Weights of a small mixture-of-experts language model, trained from scratch on English Wikipedia: width 128, 96 squared ReLU neurons an expert.
Below are experts of layer 3 (counted from 0) of a mixture-of-experts language model. Rows are named router (the router's row for the expert), up (a neuron's input weights, with its number) and show model dimensions 64-127. Each number is 128 + 32 x the weight over its row's rms, rounded and kept within 0 to 255. Numbers have three digits each.
After each expert's rows: a language model's description of what the expert responds to. This comes from a sample of Wikipedia text that the model never trained on.

# expert 61
router:159156103133128088132164161144096088143119165066101168147072140109125148146136125142111129154146160159095102117173098090116104174138159131098075115125068106121145121102157167081165154116072173
up0:121164158139112115159120139077140213128049162147179159131158135094141181140130082121139116134109111048098099157097115116175124161131132147104138106160151148105165079142188129124166093073123147
up1:086188121098109141081094160182128131160159129116169088109098187114113157032142112103046065135100142182131179101083129141128167138136070193071115099136139100123117153140178191151106152164130148
up2:177132155116081179105098130138102156120131123149183141114124159205105156098127144145155082050137081130102066100091079136101142132048083109151191170146114126120110086137110108123116094159197145
up3:084131103162151173129136145155079128097102149128053065116104128116096157123191135088211114091095180118082124148156097091091132130132122140089132133108116165102151084184084075129101110122153149
up4:163100074136157180155171102137137068101151146138112117089107085127125097166175124129058105146208114130066097058115092134052137150134151129066090158117106114166106138144109160126123122120157155
It responds to: Digits inside numbers. Later digits within multi-digit numbers in sports tables, vote counts, coordinates and measurements, such as 12-7 yards or 101,1-40.

# expert 44
router:093147120086093112167127136055169167140077137099169141116099149171109153105114066094119149092113105139157084107105122114080122186154094192139079096059121088170131119180173072137136129127118134
up0:150107152164122122092153149134126075114097131119128227100103116133073121126159198144100132129127119109146090142126060146148150060099101201146132121116123168167169087101116074119084081134120158
up1:117128098137177097122196112114100129169213116131143143116144075137143167114123105121143141081169108117102147079121185101132036149122140113149110095112140079122164170161075089130144122116179089
up2:095116098150099199121146122151097104135158115203138102080163130052155150134151107144132084127096160132116076118134162065129142119093130170110130153121164118100133089121136102102102135134118129
up3:144150071125132090101153082147089179102140150117130110134154070081119154121167166153124157090133159155140109092117076140067186134096092154136099161114111084107076174135178135138161139156134150
up4:171099080149107112090134099119150115095149094094135133091152151151070137159147131115092095124139169086129046082123087087111173077147097123119097082117109117155142148113122148197071085141221067
It responds to: Open parentheses, ordinals. Open parentheses and sentence-start words like first, second, after, when, As, plus "ord" pieces as in Sword and Nordbrook.

# expert 55
router:186116110091160146155125114107050166148136123184128176137124154128107172118142150102081073085142113125151177140130112086124109163138174079100155142194124128181071118118173120124129114091135165
up0:161188069097107126088162097129078191203157110126151104121087097112131195122176177099138141124176119162091078050077091110104137153110148127117095150100099106059135113142077148177132115094126160
up1:110140127117089170113127100099121099155098149157136162097047155064143153084102119126086074119084127202169100146147080154188114149158110109171137118139135105190121172143143091143102089109097106
up2:126125154159084144136118167092124113137107110192182161131059143110121120127141123071118083122132186157179145156191129143172154161124098126183120165127131121153110125108114064221132129115089142
up3:044119115114101172151134131159195114123128172169127172129152077176144084087173151109157124099113152149140104058144136066172075147127147125107046108114192145125130150185121120159114101144131176
up4:100157141115166098128113084146150188141107166155097157070130156066146082138074182134108132078096162121143084118144146110114110116176167133122168056123099168129120185139135185166078126125120132
It responds to: Suffixes and headings. Word-final suffixes like -ence, -ible, -ight, -ical, heading markers == and ===, table rules, and words like during and such.

# expert 59
router:157158093122128141140114093113071098143181127166103100088069127127119110119100102142065145102094072152185103126112172173102180113154134145118139157174143108173114096113112179115128179075173124
up0:083182135160158128189135104116171104144178119166145141079145130115140126064177138123145139137118150120128153121143103176116141202129109170087114151144126192164128152128179084114173090123136164
up1:115136111172093110127102153174182162192141135103155066117126102161046160123131151138129131138166164199131193105156149173136138154128122125134135154160181116137188182142127159093114156124150103
up2:162141085121155107108138192141144089102178166126168091173113171123085109116130173096221160060109086093135103142175070104146125082125085129077139109146125197124145122134087123110123132116031141
up3:113112162164116061080146213157116159121118201142075156121174135177092161171108120090075062113130146159109128152143094109109112121133104082121095140073124154074179138113102112122063128113148127
up4:076083165123160172157124197110138130103137141144178171162122108136077097147131094163124082148150195106128116142165098109116134111082097112088143155119120175147189169114229150168123114150126157
It responds to: Noun suffixes, quantity words. Plural and noun suffixes such as ions, ers, ities, ial (port-ions), percent signs, and quantity words like several, many, some.

# expert 25
router:151118145091102091174158108155149138120091103118104146157133186174141078109157121125181052060076138188133153152133127078100178112144157126156097161111159085088083119146128126145141174109139127
up0:090070133123170090136144147173109127109134105092080190114136183121067136089124092076123134100146066079088112155074103098157152076143121153108124099080099134151161136144083168074128194125161103
up1:163113022101152084158131090170127123173188097101066093095201141103161152163123139114144109199118156151102149140095139119158099158166105138139182086180194107097128133117129172074113121152148100
up2:149069142139136128126073150097132119182129182132135083094109069154150098149146113151127066137122124170121129059083128100132127082131173146144078089140157148132096153091103070147137109109156167
up3:104126152198108158123094142116149195138120129140097153090087177148154148047153106138154196164108117150115046121101088105085155138091128172124115151112186128103151137142143143163123148090108142
up4:114082101147141133103157155181133115117162135082075196114101124139192121106145147201148142137149127174151102069121118121140146089156125126120146141173162117159126106105105167099093103157102127
It responds to: F and H starts. Word-initial f/F and h/H pieces and the word for, often after a hyphen or prefix, as in post-fight, non-free, Non-fiction, Horatio.

# expert 31
router:109166130151177128075124140083129151159136182142116158138120085140129084040160057193112144136074112099146115099096204169132142144133135171073137099066168126158147119098129159116134096114088171
up0:085171088145152100064185127130115150146161095174105174127116114065133140076150133141144125148100077119148188083121171148141091139138165191109103092125131123083099161104178126117126070126181112
up1:103106127129105123101150151094082083133144104097125095094054147094132153151156141101076097144189101115122091115098112073083128121114101138139127064149193150166094102211135096104196072105156151
up2:127058127167168061224117130155144129116154146142053170134153161162130150140190133148072151100141147169157113172076154164131114114142117112130107108189130111135147137102159181161136108123160148
up3:104131110176143101116096140134148137112113131149128138152097138130152144077132134145158143046139146169141112132090101068132096094118107169077090125178069183136152082134128187171138172128119135
up4:131064143109137159154131139097118107132094177129108145070142136130093146161170137123097147148145110137097143101182157075151121167111140117106131059144174126155149118102185187107123099153133127
It responds to: us, an, un, digits. The piece us (bonus, Massachusetts), the words an and all, prefixes ex and un, and inner digits of numbers.

# expert 10
router:138130122101161183102101072137073131141139132191126125153154103198122156103164133087100167097122097084101152092094134154088115170112113148123165112101101128117047137169152158105151177115084136
up0:177139108162132093111186164130118103186090144140138178128076178178030112158122167060131144173156112103142146119131135157152118097147127168113146149158161113124153112092103054156180125205128121
up1:083065131163168106160144091063102141175140141142169141152149098192159164163109085105099133173121158145118098126121121120116176162098171105045123124182139154179114149130117178207110087141107117
up2:128051124166161072105147119108133079172163111118091181128136182118089117140149104135107082080151196121069116079089173151154110111130109102110189082167121099127145175122103134173145097130142206
up3:151096095218125050098153096169139159134103144074149099140108104153133100135190113174117125078153100140103130107173185155141128145075133123087101163147132100153142124073112148084133138134068194
up4:095108151148173146105198212085193123098090162164135117089084159087040145088116130141134136114067063151141136098174160184181073118100156132088099174185143086108162102120143110129152168099136160
It responds to: Geography and civic nouns. Nouns and suffixes about places and government, such as United States, County, city, station, population, -ation, -ship, housing.

# expert 56
router:172059151188092148155129132137174087134088125100148124075083121149066164133140113052070169125182160133152106130088102172081115149068115169114133136080120114093151121173142099083074160172135130
up0:128124096121126136102170143157183084195118164115121173112103157154120181127162117194138082134117136147126095117086067132152154051161070093115087064139157108139119148129130187147081149177147107
up1:096127130171143095153096129149124144102157216143127141128116145168088109109116096133149129104128122150161117103158059189107153167145097181101154098152079149152148106099133172193099099150096123
up2:132136135136178141140140154142128151125092172155115085098088183156145141138156121102144100157187146093124184168118140170162079122111154174098165105117179133102109130104132159129080132101128134
up3:160149149055179109156121115122102099168137136162113144125109141137114072106130153144077066141155163155083107128133088127103118106135169112149135070105146212138179085186155140188160158162173187
up4:091123122147130129168113130091103137145107108108113148054122145072145113115122096172184092130164066146158169115113147152170082132151108127180088094163070168060147159126111162138113113149132086
It responds to: Table cell separators. Inner table pipes between cells in sports and election tables, plus mid-name pieces like Al-ab-ama and Sask-at-chewan, and would, National.

# expert 12
router:105138071151074174090153167128146131117195148137156088155150115165126164167170099131104144082115087175098101121170102123185121116041080142092143124069123118136096102129125170067139056132124133
up0:115174117151108170121125144095116165096070146143144145066104105109109072132141125177133128106107095112114151086141086110093197148113114142111146103123135139135107158094190131144137207100157091
up1:150100130122088103091176115109125089116128143222105215161077110068140141096202141189169176102156117142113164145126096171085121120132165103125105074113146141138135154107109136122124144117089144
up2:111086168086165134110158129095076173102130137157139141116163079086061148118175109085071132159081162094130187133067119099134180158126118059088084067131136156177112122137162158124175115099084143
up3:126085089052184112106123132112083125142145105184114134101151077105120115170144112206100082082195119174127128131111129113102152084168132124162085123125154161151159081106119145177134106165122202
up4:128174109159086129163119099079109161193164116136087129068089170088132119143182125151063138074117137076087149108132114134101129140158189129120104134114134113131134191134126119119132139179111152
It responds to: Determiners and nationality endings. The word the after prepositions, other determiners like its and his, and nationality endings such as ian in Estonian, Russian.

# expert 41
router:111178087121135119182114151090127116066040162138078148185114059139168106097142105139147121108136113084165132180156120128105138170133136127144165144169153093095089104118141116089152187145085169
up0:086108112204133113127171106135047146141119143145121088102108090172145135148118169100119093085117146137108124111161127103117116158133072077155066153064138139088115121095072109139123112134131083
up1:125084072108121183086096127130092133088154146128089112110082118127143160151126109165084084119169129094133160115108109184179097111096071118122177081102129132096107133162140170180152071169138155
up2:146102134120179174059153084142147124144147112156124140120101131095092093167126110154140107131132171136050118125146064095194150091177101175139065103178111150079095190160177137088094125109121132
up3:092117155151081168120153103189117169168166105098154079042118167141104171122150157135135107114134093153094124068092106180150100134115123156104127081095143212139139136158142156172094102095171111
up4:053130145121097127137146140102137151115184117188156126133146179114170124091163142137082097142124155121106050137085114106123147073068121167126120115034160113076157122176138128125101175114178146
It responds to: Number commas, coordinates. Commas and periods after digits in dates, thousands and times, degree and minute signs in coordinates, and section-initial The.

# expert 34
router:172147129094147149085105153137086117105104152151049087150186170096122083099107137159099127098137077101114135104216085116169132087181170173147120142098075120130171082074120113145132131132212066
up0:122093149130064095110183180193146145120124099160129115085143094156114138128125160110131153109124121093077161136147085116100128087148117135054163131102142171114117113121107167138119157200155183
up1:101095133172140170060137118136089142094149160151126100140150093162105146196149135094067147084139101166131118122185105173109194129123133154095165079188128136081153119107065135148117077157136098
up2:173167114133141094091130153196116120142141146176134113111167113150175109184153174164125117165092138097135183168152074201138113056145138112143107148079141142097113153139157203099105121140160117
up3:095181115160093173086145165138083112116122166169151101136121058132104134148141102114176109086115165163153147124133147176149092109100095140119087117082114100098146101116100139128087102153151174
up4:168092097135112167121089113141077133167115112102160113073123149151098133076142139152083134141129134144038166131136073095135122080131135126047171119137126157104115125122133099131148146123143095
It responds to: Capital initials, Japanese names. Single capital-letter name starts (G, D, J, Y, N) and pieces of Japanese or Slavic names like Kiyoshi, Yugoslavia, plus table separator rows.

# expert 45
router:115130129142113168137122149109153110122177057163108137170129101086150123092171118145133109087119143097132117160169160144176118119140122141109094089171139121113125058147103192100159174019171147
up0:102142080167159103096213110097159124160162111162075141117158121076099133093143126176152108202077138144088131132106106114139147087099170166102131105119148147104156147044127139088100127120133118
up1:085126090144070110178152079173110120126124126160100098159158119111138169160133127165149163179198122108099113100069156178159158158082122188131129115112110189172122154114181100135077113133126091
up2:133138096152154161064158156140089098121069212138128088127136088098106163084164130091125113144103059148108111093138129078098092117179155163104130147084138166120174117101134171110129110106174109
up3:127117117198169074132164145113091158084133118109185147101121161120066086126156129133102101139122126115164120125102093141147196120100109139130128108066115129125157123154112120122102090123126157
up4:052114099161097065130155046103147106137108120132095160134129129177071200107144120114166169128150154164115140147114128129103125056113093152094093103123141090127105133161123150134111084136180125
It responds to: Agent and ordinal endings. The "er" suffix and similar endings, as in midfield-er, Fend-er, f-ier-ce, plus number words like four, second, final, former.

# expert 63
router:128171140146121128115124180131181106103114138071126048115095145121071092109117139124145106155076129161168097122169116199097116122113186113079173070101126140123134157133098099134108116104122110
up0:088101160123141139061099135084177173158132160172165125100135134170092151101091110121117104151089120127060113114085077132161137129119160135117081218168112155149081170125143132114069148148141139
up1:138114120146137121078158138118100190171130176125129126077113179145136124186120118117157099144130118149135160129157139170104113132098144135100124168144111157142170170114111210134161116108205143
up2:150072172108127100176121051175103095141139142135054113128055154147129198110123121065074157140096189136136166085138164164095130118092139128164113101178135122116138127152136094117125119105140163
up3:138129118166204135113086065171105160148185193083157128125126147110117117136151133161102084159145083131171128083149096123097120108141154143151079092125136151162108124173111105225135145135107097
up4:168149124193122075074122158162144133131099143120101123114133157118161157146135174120125113110084143073148076116114042139156138082122108100136104144097160107140138125138114104101183146178114097
It responds to: Pipes, conjunctions, mid-words. Table pipes and plus/minus signs, the conjunction "and", and word-middle pieces like qu-ot-e, Ju-an, cons-ist-ing.

# expert 11
router:154124098094086135137113158156152159159126135195122132161121117120141159085128132115203074106130119080166157168080157115163149095152159110086105124131132170150147149110075134163144162069092137
up0:059101144169119077183115144106077176099132136156107132126147074196076141151153111077103186083140143184089141104146128068188137113115128116115120142195155155191162163158141133141161114141065110
up1:170112139097122141095108153106109135151168171165164185113134077114148160163125141079121111146069119196154092105137090167169034072172104137165097101167106172072142143166112102055109155142157162
up2:139164156142190109105152124108142195098088106151177167110140124086194115167135170117098088093118122184107089090109104136080163117148128175084109147070064177106111148106151134175120149079097154
up3:151098124127121141153176122147124173106114094127129169092078137180127128171139177146181081036119104180152098154194156117121138116118103194138160107144145158100112105180109134122117142114113121
up4:090085116124088121135169091077113128100166114118088057125154156164136122080118208095154131112123131093163127137126117101132056109122133186150141143151104118144150075123153155138135116117085137
It responds to: Short onsets, romanized syllables. Short word-initial pieces such as a, c, f, sc, cl, st, and the word as, plus syllables in Chinese names (Ba-o).

# expert 5
router:077051168133140071067118132135138157079127115168122107122132089087176138148104129141189110086129127140082155161156096163089159117144106131150165149092117137103115073118172126122180156153072173
up0:063137123138119142185119125153081118138097163142131173081136189102151170133170100143139118106093094092165160146115066068132176197125147162087159126120140129163074209176111103174127128146125101
up1:106161143104105126135093136146105068081172164101197133078064118108108102105105115154141137177183129202094120127130106163138129167123126181136142062104152116134182139110208073146166098150137098
up2:115101118194129178089130141173104108158143135192110174085161093098109073140172155118142078172156111131107100153117153157151147067118139095099092066143101155099096105095113143155135172117127168
up3:163081124207098160203141106127124118128162184073113169087086113111149189102117206166150117106112100123098149136123104151118136117156070133110125167099141133102132158113125134162177090111106092
up4:081183116130134098087138136085067127118180160164182118134082162123143153129145113134137150182113165117150144080167123170149114141035068155135134161150109113079134159178120141203146099174117071
It responds to: Third-person pronouns, word pieces. Pronouns he, she, her, it in biographies, plus middle pieces of common words after h/ch such as h-air, h-our, th-ink.

# expert 19
router:155135140083076156138137102106146099145132096111117152149144107124082162135126133112082125151165198060059144147110062169164164160144103107078086176140062133164077111140145045147132102134097125
up0:083164061107127118128153056121134116172117137107120157066097185135159162118139102164107099147182127158099058110146185148170156121130122082160135138108106123200157178163123122147071166168153124
up1:050107081112129083136152146147187112148132106191110116139169184110118158075098126125104163139055116156140118133174175111162112098151072117143182090145152165140146126108150145176166075126106090
up2:149144161098103151150127095159097169100120158153116143118136137121105082105141112151110121135190107121200139130146164111129089094142124147168036122131127128086096098167128190144095132136098182
up3:146134109120163159160137101100169198164137141129152181098187182120131173113092106109143135085101098154137112145148079106132095089109060115107162102113144133129114133167151129066069075090138146
up4:104116138094112069094187120219114205120138092152160133109151119128132134097152147107078076095144114121098080119136191097104126069147077106082156157121110072137193138155107186174102166163105145
It responds to: Verb endings, -ow pieces. The piece -ow (snow, meow, now, Iowa) and common verbs or past endings such as found, became, held, including, -ed.

# expert 38
router:124114125075131073091157122163144142110203143104144105073139129123161074137148132170099104172119117164123157101092156143094150171125157143092135092154108093114104122142126189179123031106177093
up0:100128141176073173121086119159103179133073124144079133121131127097118169035130150042159151114139128154097134090098131156128102106088111089141194120134157114142176159151085150113152134124111165
up1:129053117077098126087150166123110123172137194155088133077145128175085142183155179125144156093161128113139102122130130114098105095094115177157119105138133143201200098141159111101127112155078111
up2:206082188134064103089180134206175122159094126151166108155159139135098180137143163140130128140232131144102133094082125147143100097151094114064127157100109148124133169151125126093134149122169079
up3:144144090144153149124063112088122178148184078113151132115067027177127181117188163156108118129172147141197103109084136177098130144149123199128137083138129113143138136151126108138087192191130125
up4:092148084107140139152148161111162154181154128135089200099139168169141178183124137114115100087146134102046099120097088085208125087141040108111133123163137212141186123175169124090102098142134138
It responds to: Table row ends and digits. Line-final table pipes, line breaks and digits in years or scores inside tables and lists, plus num, dif, var, includ.

# expert 40
router:115082109114103086142118102143149132162164140104182128137140139116144097186161135160092122180163088135117192152120053178096092199132132131133107136084118130128089158124177132154161084149085135
up0:199111125132148181144117190118144122167106106111145133105162064145072123121158144133122097122134103180166136072100174136138094119134168119076131113099113186180139129179171135146050125068185146
up1:085126186074153115147124168168094081074098134140113126071126174116108126197206107129084146064123156104137105140155093141214124146130150163118126140130099135143091159166096137189100141156139159
up2:112097124185172153142112133078165111131070190138129150119144173179133154138114064156199073108081116145159130144127086112149131067124099107094103108119123204174125088109145044090073136139104144
up3:100079159098157159102160135192167135153050163112130159097081171160143118150129135135162066187149139071082141162151124166086215147101084117101081086086098152128171161103150090161087097099148125
up4:171081065121189141164199151173098098151153119138129153152134130107142162123130118067151139110105101146130116070113181161128139120075112145125136093099098106099110117113069120101111131106163040
It responds to: Digits in numbers. Digits inside decimals, coordinates, identifiers and table statistics, such as 4.129424 or 65.70, plus a few pieces like ain in contains.

# expert 21
router:157052123143072084056106120146111147161163137089156129151143163141143119115152067088073109105126180095128141080137133150104139112193101087131080110095198145089150085134116095113124191130171109
up0:155150166100149154117120180131184164166166175128158164127125153154070176139168127101092074177113088191122116108117065180151065139131154142113075143175137089158131183114151189125122129165152187
up1:119094139132167125144127115117118166177130166172139070140113148111097120176188173112092144114091127102121143096193083104161111150131180108142157096155133090157142172113189103125175072064136145
up2:158079119118127185144163101126113156102111133129052157095144101184130106138203152154092142175132154132127107077141150147117132079115179176117140116095159125089114099142169090174100086129123203
up3:139106092106106115153102093173103101155075137213156070119145070163086073126186149112133179136138170107116067102110123125151145129154098134112100122104160147173136185143116104191156128116080180
up4:154150134137095160072140067108133081096137174194157101145079148145149166118130170137063164147172083120100117127108078107182146113106135145147091157153108101059150121104109095078161129105147134
It responds to: Mid-word fragments. Word-internal pieces of names and foreign words, such as Arschlo-ch, Met-rop-olis, helicop-ter, plus digits inside years and the word "he".

# expert 3
router:144109144129111122136206140142076124139070118162133137106083146164096185157170105131110157134133109118089115107114094154112099171124098089172155134088173140147137116070161148136115194210063171
up0:118167102142098163161044094147126123123179169105117136138199055141155157159180133131131088137130126083095160076112118135174121077078138174152087122123082144119064100163153094151090110159137164
up1:164093114114147108145103100078145080129159141136103173151115121116089160133114153095133123143170121133114139083120046095105149085124097134098163102138157126115151095140050139149129124156143137
up2:090179127158125120118144116114178162154082146146162182096090098122154179112168148188172123120124094162153126178139081101115150113134088139114120169110126153135085125159162115087072156124121124
up3:130131127102096172076108130094146168152159097094106074062096150163108131133153174188102102091134183099099097021117070095109130131098150199156085122104136160093080150163131105129071150144133049
up4:140142088201121142115032122093111163113180174124140157083194123068133129127162150105149109116096138149108159069168174116175169097121116166103106082165110159083131160180127136105179099109138084
It responds to: Table cell starts. The space or opening parenthesis that begins a value in wiki tables, usually before numbers, as in "| 8.7", "(1–0)", "(aged 19)".

# expert 16
router:168165082129152155110071061157139169140156126128100164122107081130189171152162105176128137120138183134156128080115130140140113081139116081104096173102175150155099120114170159165107094122119179
up0:172158059164101064103191104174080126189134183141147127114155165065117125159082103086093118093123131168151129141145101082143101080161136147093089151155111100102086114097107106127120120118068111
up1:075145142101169121182134130128071187138099149118058166118175070153061143107153184072109101134106106113112140137139144183122108114147087095123140123109124138109161161155068126206153122121123086
up2:157115056179051083093124124125060111064109135169172135120139156154132086092191129126150138162189099092107154099127073122172099086181105162131142118160144131126130164109100101209184167122139104
up3:130098074146127135170134096156093104138134134148154145117120214104144145118150136110107111127119110151111113110150154128089149116099151144100150081100143112093167072163094181124137090061128163
up4:099096100158079093100122128157070141112152065107142081104169122107117129179131193102133134100058177085099099119152085095163066107136156106089149083098111174129132181139132098185142090093120132
It responds to: Word-end pieces, digits. Final word pieces like Condon and cordon, leading digits of years or scores such as 1 and 0, plus stray bytes and '=' markup.

# expert 58
router:119091175126089098156113115161132060110085142126177133119161125186136110111098209176117128131092122073145122150102050163163090106134098083168124124134102170190136120119117139085075157148098126
up0:095134121155146122136115135122122116130119136193082160068103104127110117140157146173156078078152141137132206170076122169099146056101092109145128089119170157185105180149065176170127105094094154
up1:145116117152151142116165077152101083159102128129146169146044049120097133180121121135129177105179126132143087127094118152082124058130113151128165066076098131153110109159127115210085078122111104
up2:130097107109103090064094092142169146143135109151123141111090135133178174109134152135156069180090138134120107145124130125141105146116125154109132079104148151119128161161184194144193154136090144
up3:117098074214125137128105083089081118160168146141166133115163123126150171108146128074054138131112156133161116128135118106143155067144101121141151099088094145158158152173173129192105088135102168
up4:087138082113160104135123096148121148119103093080077162117159159132159126090163159073087140135113109111060122147120117142140129136091095132165145179149099164166135166159156144133131063107089107
It responds to: S/K initials, -im/-um. Initial capital or lowercase s, S, K, H pieces and middle pieces im, um in words like eliminated, Dūduma, app, ev, election.

# expert 2
router:119139133089174128138065108134090155158186089178111131101142113096154089135136160191136183123224110111154096159134099136135100110131144175163157080142076168123184168120128101106137113082106103
up0:096137126112109100187167102124104155143056161089110163131127118055093108116124214142161157131151119197117114090125111082139181127147119122157116132092119133127134145139131150144148080122117138
up1:068128133182144137071131096182133102172147201120144134153140101157121168154151100087096086124143082151144116059192101097120126081066120142103160108103117144116164103151126117146108119096106154
up2:150075146137107152094207074134113124147164139150091132088128162124155137070148067185121122090157156112129076085090192102148087103177094089095115136134149140124084154099160131209145130153129125
up3:148041156143124146122118117173091160146045098099083118093130127151112194127114137099074155120129105096134136041189187119100127132155162094129131131159123120162149145144166096069090081174142165
up4:084190146134150098115131131086166120143143110146159091131090168116168151062203174178124116107117117073134143131077115116127091120104148144167158139118131128155106178130124112224114158140152153
It responds to: Mid-word verb stems. Word-initial and mid-word pieces of Latinate verbs and nouns in prose, such as inv, ann, duc, sup, superm-ark-et, dis-astrous.

# expert 52
router:111180087166101125153177095125159150111075127116139120124131115078132150133145106073137152142078073149131117144165128134089076191158111112108133162106056215113163154121198164134142161095168107
up0:087139077122083113150154095131079136095130097153086135177103137145085172073186133140114185158154132100106151119139080134205116131122116120067116141122100131165166151140139144157114137123158039
up1:160117051091090105070105098149126129134142164131129148081155173097153172125102162185112145144117108118138122081166134077112085155136088116138136114089127148093181141130141148175079152179082156
up2:112104115150091160088152154155141199122167147129101180097153090146136117163175170090138134157117153120095154136154106078181149059148122132170080155162125104163100097131135096156127089149113098
up3:177085099148113144097165113107108130078196129221149132110140134159114146128154115116082139065110152153156101112175103167082144148124069138146152122131157161097151141148140143143105146121085104
up4:105153163104094170085151101104163117188054135179144175059121074158110087138168159126141125077102102134080193154194068107112086166108085153110063130090129169137143178148121106102119082148107147
It responds to: Space before numbers. Bare space tokens before numbers in prose and tables, as in in 381 or a 1.88, plus pieces like over-s in oversight, o-cc-upied.

# expert 48
router:152118136126165127137155128104154143107110152152127129079166155118165189149136087091114137139137135079138063163100111133065085151131103137167145184113137109164114065103166057063120137102157123
up0:105144152140149142034079111109095132128098112149149107172095097126137123091095121128094119079160083125073081067116096165160098125058146148121094114162113126143126098101159148119101119143082124
up1:099114114151108129143122098167095108176099149138109121110136081163078133058154157118142149105097157133122186089161091130162148134117112158113122106113125142121104173155106188189092075154093127
up2:156105081154166122118084092131141085118118214118103138138088101094150113160180124162171078137056170165095141102136110192187184161135126117135105038141079155141122122151111177147085134162116192
up3:034086117135103108095183126128118132145116127137162136149124146118109122061114102121146113132080119147135154126105108107191151129121156138143095098151136160081110161145135149141117139109110175
up4:128124127195162120080193075163070061122133162116122152133115121117107106105085200131157136079079117135125128126140140127110127170165144128077177151164135135130154141111145127159156140151121190
It responds to: Table cell separators. Pipe characters separating cells in wiki tables of results, casts and rosters, plus opening parentheses and words like some, many.

# expert 33
router:097149135143114173091130183134115097100139184080113134149149162126127135132152097096088148079102126130145153150154165061114137213110137153141137112102159083157128178150168147135094083064144154
up0:158144130135166114088101174127108111125150137092132141122047138157112120145189151176092128131132088213111073097136136105122147138092107201181196088189143103153175143125126106126135091107128098
up1:135141148126105139159163133142114171199133104121181132084094174072160165100126162112108091071137093153128136155145106079119133172097092135104044096122138097127068111139084075126177207098202083
up2:097136164133176166094118131149110101194087097169112122086137129171208095125113120119076086098193154146168107121161132090120125123123054156052101093072159186129126136108117108138169100144112164
up3:114042088112105133145124131149135127100135135225106081114179145072129158128095093137107072162170153125089078126156139132122115130107112185149093072153130144099154159140092114163170111078163140
up4:099123074128122162085179113129091093181168140125156077081145131118154125114153192146080086108127138145161152136130092109107066145081136151154142142135122185120114084100092104119137085124170169
It responds to: Pieces after f/F. Word pieces following an initial f or F or starting a word, such as f-am-ous, F-ars, f-ish-ing, plus y(ards), y(our), m(ember).

# expert 35
router:143153114110132129088085130124117132113092095124119169112088103115104139127087183158133105152161164109152127126174170056132073164090083120122104067191101077170108155152091156099162175104141125
up0:105164131132104179160118131080107116166126189192093148107122087149130138087159164139192140195107128090078188132106041133161116128100098122103138143138168126180086153132097162140146087076171114
up1:123162081109149091123148164123168159163172126151133144115133137157126182146125066128084094104121071086088126085154140104119103175180114155136102091054095178165114173124099150097142137122114143
up2:163158135145091143110126140151137153119124090131063075101118128075179146179155103098114122110082130090068087141092113107152123165150146115156162148116148143129100123107116147122094123141152161
up3:115102160089162170132133180131109121171161160103159066122106120107106135173138108133162101143133199118135131117088091128154094174072145154114076159149135148121121106113128119122109140158190078
up4:130141139126063106110161074140097155126167127132098099131181087195128127191119093179074143125151179099142111123147081143125138129125178191179116139138110138104143124176143137175122137142090169
It responds to: Periods and h pieces. Sentence-ending and decimal periods, abbreviation dots in names and tables, and an inner h in foreign names (Geb-h-ard, Langer-h-ans).

# expert 29
router:173082114092140071108122102144164089139123114125074156165043120132105054163111091128113127093125123175125137090144124119115082163181108171163174093157124136122116205146088104094108140096175146
up0:095158077128137173147142120136145119131063136118146189070114128171110099132133140165152194126119148185132134134126135131059164107127114166140172106160154136128137108178144153149190091108094084
up1:182148088116098156082174145173071188156135145135150071130155158115129141125140132121106125205103112141107103122146145134162127040131073134120101141075122119123093152141120115096173129133069152
up2:152119113185094123193106155091150115159152120200108149107132141088155141058166152153171081118134209115121118149065145158081114031114100160133108084122142086141133145134070111162110116114137139
up3:182153101112106131114174173165124118093117159132132100130164172145084130056138138129133195140085162108116138119215159146180115043133139158124093121115153144176117166134120124125145156172123183
up4:128133175123098146115154077129164077067056134112106114096104128069196158117125098165105103155155130148126161106124065092120137131087135113108080155108104122181158100158169165152117075140085096
It responds to: W, O, S onsets. Capital or lowercase word-initial letters W, O, S, K, often in names and sports tables, such as Seah-aw-ks, O-perational, S-imone.

# expert 18
router:064144093153120128203111085142120088092118119132146171097138156111144131151131127104188210141103069097086119169091169120111151098155124098111154174089178196079141127111165182156100118100099096
up0:177098106111141142109165123151115153131138106108094155066088135102120126065161148100159171103109142115094176113155108111175049098104171136068109159145156074109138109127132130105101103187150087
up1:160162102169123101118153105135049132120142088173175136131123087127075149138178143141022134077146122096080112121167141199099135121136084153127093129121064168182123105164120111115141127146187138
up2:075122124115151157125168211153123179113080091155136120132158109099084128143123116097065086076111175156137132108105125172097138126160146102054110137102172140113144187078167172096175144125197109
up3:160160130163184143030174115163092094127124129124143142152071132106108100129131140134158124131092103151163110085072131096163171087172110114128155107072104134192112071138149125108137101091078197
up4:147099106140131173154097098150105119255143168157126173113151099187073086084184109137111063110186131170116129086096158161128098122137129177141168108128161131154146181207148155128125134119136116
It responds to: Digits inside years. Single digits inside years and numbers, as in 1865, 1941, 1977, often in tables, plus mid-word pieces like oc in vocals.

# expert 26
router:142050119130149104127110081104135153126074195182104147158177105062130101131167146106093050117173126109126161115179161147091119137112148105114125149152172147186125076177169122140144088115151128
up0:130224163161132116155174123124120132118119141217105128140099118157121117062095106119101186124143084160067145113145110169123177115094094145153140102149103149116096166159146147128185114196174147
up1:086055110062148171146114130222154107103139119100108123082127121121147103104175105157162135097110066183120135086111099113117164167118140157162137143147161126154144120174084157126140110118137182
up2:153101122096066145138116133134145089167118119138163126138108134128059108077132139126119145138141152148180128063110128086162209044131105145123149139057157161047123117096168169126034116117155089
up3:151110092180127158069137087109138095119129160113157176143101180106101120114140090155147107132162100110136171145123069079107157093155144093085126071082150081150146105189131125096101105094116105
up4:098137001146089165086099076164124159153097081080066160137152118120163173085103209123128144123098108136154122106150116126129164125176166134151160072062151151138128140109142130169123139073084182
It responds to: Commas and colons. Commas, colons, semicolons and closing brackets ending clauses or list items, as in "Born:", "2009)", "TiltProof,", plus the os in philosophy.